Weights of a small mixture-of-experts language model, trained from scratch on English Wikipedia: 256 experts in each of 8 layers.
Below are experts of layer 5 (counted from 0) of a mixture-of-experts language model. Rows are named router (the router's row for the expert) and show model dimensions 0-159. Each number is 128 + 24 x the weight over its row's rms, rounded and kept within 0 to 255. Numbers have three digits each.
After each expert's rows: "gets" lists some tokens that make up at least twice as much of what it gets as of all text. This comes from a sample of Wikipedia text that the model never trained on. Tokens count by the router's weight.

# expert 239
router:132124127151154132167134114135136127119162126156109173149129106098119152127138070086147105147148135128104106093080139137142111156122104124131110081179094140146102138169122140140088104139098125098117155128143130062114110143098113152104130128123085146079122137084110122118128157177113140163114094141176142110120134124088150071133123113125153101088160123108125104105101134100102131137146121125116115145100147102131162155075133146126150130108159099105095132169095121131115156131135110
gets: " he", " He", " which", " It", " it", " who"

# expert 233
router:147104121120130130105148170124129133123124126126093122156167077089125100113123120152141146091147130164095109124128094164116150128131132113124156114125156111118159106116130168129075115105131118141103132118153114135145142120144165129142154117130130104100099135103150078107115142103117109145130100110167110149128122055112159172117109135093091231151151114119117168127167122139087129167124101146128123113142132121093126131098111091138107120166092124137173157139125141167131115126118091
gets: "0", "T", "P", "R", "I", "C"

# expert 22
router:129152128126130135129148170150136119104140161082128127154141101136177068085119102149153111144147140112113167130155115116143151072148097127162116134097120139165132158157187151145107091157114116114109111077111117148141126130086117121104162145121155110139138109170098123091105100143138127145096089142101088115142132141139131155145097139146167096163134126107119141121109077146132159150117117170124172104108105096146115176119130127126132130109102128089121124143102155163147082132140113
gets: " one", " part", " first", " all", " number", "%"

# expert 151
router:139165135123133126115125109144113143115116114115098093133125123080135140136140101119104151129095153157126164138109134107155113139093114119117170129149146135130117106109137136118141148088115155148162133072120146117166079144162126134097095104133162117074155072117132133072093119175138152181151180148161097127088085142106134165123110165139105135141160137119074157137129144148127129157141095139128102122139126130110135151066148114144163111134151115153151112124130082138114095106122133
gets: " |", "|", ";", "%", "°N", "AR"

# expert 87
router:122093156154153110158158142112068104146107137100139103121094142150143124126116109140134108140123164138151172122135131106090108107119120142111116138155134136110110106123134099120182153128105142134114132121133144124150148123138144140101100172185096139126118076140074171126122141112186135112162148158087103138120127153146135100130124132093148081138066154113118100138120146148112079135132126146108146141120130111140166122128152156153156167109089140146083135123133100098136179156083104
gets: " for", " as", " by", " of", " with", " under"

# expert 28
router:084145115063091157133151128138163112093094121104103124105101128159118118104092145117142143123143119115167107103080122144132162177113073123138131095106147129143148097122109115148169108123164115142156089083085152076132160134141137146145126125111115147152131133142105125173103101154168103121121127119102137122083103149151111153123118086108102153144093114119149119144110110127128140124125135134109168130133075127117146127144154176109133094120146124135134151092138128110148132063087121
gets: "=", "-", "|", ":", " in", "The"

# expert 94
router:119104113081119122125094159136156144134165085121091134080135153132098095113100124158101117091104154147104109142123181129120156154159101092123128124124104135173119101082133170119111116121144146110135137126148158138168142120139123125164129130128163133142129119122126102151112113150104122141142113141170119123099114136135156108121073139122110188108177115073095136102157103101131093112112115111105144157124153101071100155106131111172123137116131122107113136109097146153078113090161132
gets: "c", "ag", " Cup", " ESP", " X", "|"

# expert 231
router:096134160135142084112133085115128137122128079168122121129125136080126091092124122110174184141156146127130119120109118158148131160122144110111134131132129149106123159105105113162159156124159166120136160148174103121085148112101108087167144146145117100139153126132121147112091094126160118114159175146128161127139126083125139114099110151075135131099129118155120151096142124107113102115127103124070149075116174109126051104126119116134113136159115169100121119124123146141121140126121159
gets: " Y", " H", " K", " Ch", " Z", " J"

# expert 83
router:153141162149127152128106159127117172094105164088131126099122127133148142124123135172147147128073116143128135163156096076103118137145112134153112070146122158130105114138134120115145146136145155138088119085153125157158100123114145157118139126110150166160127109129171139107152095094170119097106065174143121141143106135149153139157107113128067122144151135149078076122108135123157138141116146108112122128102090111173141115097118122121118121125169126153096124089106163103157121127137132
gets: " of", "ist", "ig", " in", " for", "iv"

# expert 25
router:133111179119178142166159160113140127117105129078132127150104119140102142114078101091141104141133153148152105140143117097145117146118116136122086108165149138108114120146116124107176078135135171173083144121130131101143148153149121154120140110158073131169113130151090180139151117089144171114167139121114131116158091135132115089117161123137151103139094118117115117129142167149120115173125138124088109091105125118127123114099110104110118121146126137128112177135191122162099126150141108
gets: " by", " with", " and", " to", " of", ":"

# expert 224
router:141099125109121096079115119166134126107131135141129163101135128096131112103139105109118129127105119085083118095160146125156156122133132090088159120109172143133133136129140105110121127113100165108098114125131127100160108156090143155104131140146123180146097107162167092181143102144168110112121176121113099142107100075096153132125100115119102137147098097157115094151126123143153170158186120160130158141097111129126141125092147117122092167131111126166177145113121098123118116153098119
gets: "0", "1", " |\n", "2", "3", "4"

# expert 216
router:145136125092139086104117114139121163163108084104159119127125094158120164126168118142114089184086152165134127118122110152147180119106135150117113139157131139126141133128158169168153116081111140122143127101162141107101125126118116109110125130114152127135130151121190131095111117131120119131111114088163151105097123108124085126165130116098109111091165108189119118091151109174110145126173106114121161123112137154156139133129081119121151139156144152136143123162136093100090096122119175
gets: " |", ";", " –", ");", "|---|---|---|---|\n", " Opp"

# expert 84
router:097090103167144153147125159124097114088136172088131152105114120150136144164143116167159070080114128147143144119122131112127108143090094130129140135122140080145131114159125132141148095125106172181143131089124140108134103137121158160085115134121082094133154138148099119129108136175146101152083122149125146148122141125095107111131149126138150106111129088163133132144100146165124098138133162106141140102155114123092174141101104158105145117118150144101097099120083083145146154102106152
gets: " that", ",", " after", " which", " where", " when"

# expert 111
router:119123130115156143134140087096109144126128107158122091125144134102165123131147149117168187141134098170159114132128105127148189135117102095104137105137110104111121114121103105129115091166125093099128159070146082135129122118125163078154181176121095098111145150159138133158125118107145112127168118151133124109160131125092160151110087150103120158150102174125152118113118154137152110091162110161148113106104120109136100105145106158119166102124117114119119171128102144148164108150141108
gets: " H", " G", " K", " W", "H", " Y"

# expert 133
router:133113120144173126106175113104150111124132093132119116164153108105136138119106157099111151102142098149100130127177177111123156183149145168166096169144167097116098118146120098105160125161104121155124102124081131100140104143139168133098084118148127124111125076132100130117139156156171122092127121150130108098096080110100115101098157128128122099072124175113155151120132139117127113161130114128160114110129130167125080122111145142147106107151122149108138116170167126117108122123125132
gets: " at", " Le", " on", "ron", " ro", "le"

# expert 150
router:137111120094149101122085122131145146108131101128165144145159123108157146107089115095080089084095091143092116106115149134084118156118081153131121155121154112105114129117161141136112097158124134144101134157116123117120122144106117114115142121153129084153096137118179115119125154082122106152159131109139152094148130148098104155070157132100152122111105149145119138139173159118090153159155118088158165126094129096116143156160118112123133110167160173151128153141154111157107116168110146
gets: " |", " The", " the", " on", "\"", " World"

# expert 143
router:148076154148143137129139174143088137100146164070109141106168129100092136106118135144143151102137168145135108124155100121093142145176163125085093126179121154140138096113112135105165151123112153158091129108114126078158095171136153173141137112149135130114147143144145131153146112100163110147122123095157105114118081113136158100121138146111088121099144120103122121152128155162119134133126080109141160097119151156106119094125106123117122136148130151171167147146144125137101130144100084
gets: " with", " by", " for", " in", " of", " to"

# expert 210
router:160143113127144145150092089111157160090114141114104174120117130116098141084157089113097109140117163146104131110090124157097121124106101132129191139107101134109127117095111158126172115096094126125154102150149147123135109155127162110153129097165108162108138136094129108144123111116149124091121131165140148112152141151132091160152118099116107133155137147107116139119137157133159119086122171156121148118112119133151144141106159135107088127126138095092094181070141135107171131097188134
gets: "-", "\n", "==", ",", "\n\n", ")\n"

# expert 116
router:134108147160099118150114137114122162114126068117112130126113162085150125126089081105157128129131147128151120155149117134114092142105112154112136179101173115133106159129130100100154130121121092078172149121141159166133146084142161171157170132181128117134124143118138171122173141155130119156155167119177150128155093120125130143099128112126122153159131126143133147108121161096080139131124127125119136132156167110126061126120103125140115121154125149110098104168086160128090131118131138
gets: "k", " Sh", " K", "ak", "h", "ik"

# expert 236
router:103167129114166158138120120106149126128152178115147132106173132129156132148131152097119119103113147100151132120137112119111119101155108117137128110105120103105167131090110148109075149143117106117115135070158123092132098086158109106161087117136153122113172142081167146135139124119132133096145140129166142141129114111124124183124136155077131137169141152151125129107124121143064088108081107135172109121144122121118157101162093138096091167147153170113095135124096145108110108122147109
gets: " ", "–", " (", "/", " Preceded", " ["

# expert 112
router:121109086106149132125133154126090131139139069152115151137125115091140155138120105119148141119086093131143133146143126143113148171081099160105153119128138123133162101133109126160098113132121126121168157105151112140129115094159162102087161163141142106147146156110147106160149108125159141144166099146146128169180111145111168151096118164106130122176101162096102103102142144118097085145109088148152124157079107128083126141150127098138108125163129132150106173143127162127144142095135148
gets: " A", "A", "P", "H", " R", "R"

# expert 66
router:114143121113134157106162077116126120122093112121109162113070098169112101146118106162138139126135142146098123111114105135141117137106067160140075129142109132158098162148186120134147150097097103107147123126123129126174186129126115144109139122107120146094110104110158090075077123111074144144162149124169140158146136137126093137127126110153150142140103123098100159107147123109125158168094140110091138158111135156151159130121141121110121160129120112127134122104099118135152166097141164
gets: ")", " is", "\"", " are", "See", "}"

# expert 50
router:161148121133110128162106125148159142170154108160148101125108119143113162118107098104119114127173122079144120148097162173096101119109094156158116134075124166146101125111120132144108128089175109139089176166150121110103151115142134105096147091103123115111163152137178132107123170103109085110107144130132116145149132142129149111116172120119132086125125120138114146113121151152125180111128114106168105126097132118149072124114106095128110132128129137089087096102137101121090104118100103
gets: "s", "y", "er", "ers", "es", "ity"

# expert 214
router:094091139117132131119109090111111106122150154134102106104102163139153125149156157136133143117098120125102165118095103135118110104140115132124151109133175120163111106110122173147113125154141095168108109134123112167143132075113120127127136101144110131080107097126088104128138121089083131146125152096133105137132129120160157180118093104159174158107123142066131102114118108141147064156098143122151152141169093137128119117122145136123154134076090166129154147142151156145118106122146184
gets: " C", " A", "C", " B", " ", " =\n\n"

# expert 160
router:085135083149165151105145091141094102128132161094133127140109111103145153176161126159128109165152127171140107109174130157118106140103157140114108096169098176138131110095134108103125114168137137170134144128157118104107106099081158159104108140145086157084163126131095108124139094131129146097167115140103147172128100149134133091107136107138158103127150105107124132111091150123128146142138107115119163123145168150130160105121121155088158154132116137147117106172162125106112122103131100
gets: " to", " would", " can", " not", " could", " will"

# expert 92
router:128147115148128110139153135092135088125175114149139129133102176164139131140086115110099116062129114092161175149118168112120138100104085129154111125125115137080112153122130173087123133122159134136110141163100123151111129130149107113097065116120119131120097142149123158117094179178140132133136087143099143131127092120110135119165097140140109124165109108102138097112081124160123159132143139134148109101148119146171110104118145113136075154124118152159115084157104132122091135155120131
gets: "y", "m", " north", "ion", " west", " east"

# expert 144
router:113100133087100116086131153117097099098141111127147137106166125112143082142156152114139198088105116170139106134094087157088138159147123102130133121091135117114120103132126129141099122146092150152098139099119119118140104099114132147150142153117132102126134128113131147162132093125154125157165119155124163176112090107108133201117083114124126151128107122089111117142144156132144117108126101180138112106096084152119127118168135092163168156109089127107166152119125142124138114162127132
gets: " T", " C", " R", " M", "R", " N"

# expert 132
router:131095124118130140093094095107168143099145123159118119097130116107131112093103144135125105116171169122135122118137134122111141099148172100107109089106152108115155150111083144129121129091119116111087134127150103082132111149136126136162119160089118113118109103165167062113153177125103110108128171114131119106068119081122135112121147141141173180131139137149121103129130111188143143126140142135175152114129163106104150155125096136131110153134100124168171157111147139165124155146114127
gets: "–", "6", "1", "3", "2", " "

# expert 44
router:096125112130134108119111077136099072084138157118127093137118109123123141154122094154114160134149140111137129100111148098107126086134085147121087182170122150139114101114118155106071134097121104144176162084158119123115133108113103127133132148143145156108105098120138120163146139107114121129164126101104166092139134114095100108085117104152152104106102092112148157121150149170104132147133120136137118119121123105114155168102106164153172105084132157131111157096122117092129140144090157
gets: ")", "\"", " –", ".", " —", "'"

# expert 170
router:169178152096112102146129124132136122142101097128117129149114133168139163101122138132100167120125148175123134134116119108142098102101109163109148129153187125169116115115124169116157154157170140177113132116133076106130154107082160098106137087082143159159086125129124119113145120123114122124144147148121128097121093103167099184104110116168165127103104070149171095148153135134100141140128146119129107142157127176138140134134131133111136102144161106158171132141111111130111128139139142
gets: " |", ";", "|", ":", "-", ");"

# expert 229
router:102171152084111123120133122122147125124118063100129099101105115092108159100131130107150099142160115109151129107117097172146108175139104138092145127127126141113163088073108125088160155137140143134114109109159131100158132108142110151169130120113122151175137085141148119158150108124132117139138091094128137094122071111112138136137119146130127118146143100146125149109126142117145146148137144118093159098152132153154177159160176093158153174154160122126150106133180136100119109091127107
gets: " |", "|", "-", ",", " –", ";"

# expert 225
router:170154149168113099103107114150142130144120129181108140096162122137137076124110138123108103184156115090094138136132115126092135136125173149150123131099073125138151141146119096144123094123158113125177152175096120143112115151127114065122114158096128146102081142120106101124142121140140077107108165102097105134125167128130133131149185140134102138132150084165129130119122107120138116096136127144109156146086116131166125110105090102133111162145164086136133119106104113125141123169122135
gets: "ens", "x", "200", "100", "50", "s"

# expert 42
router:122120062185152098143112107141157164121129118161131135105103095113111130133146085118174089136120128080136164150094120106163124123100163080089133135176127126142131118126100110109169145143099151131105180124161138109095130135120125147117134132120075128114128119140107102158143122170134153130128120154140132115134163132113116103111165078115158122072104098115100142091106169126164123132159134097125146119093129112118160160095118131131136155131140099109098134110104096108134161142139093
gets: " he", ".", ",", " who", " and", " she"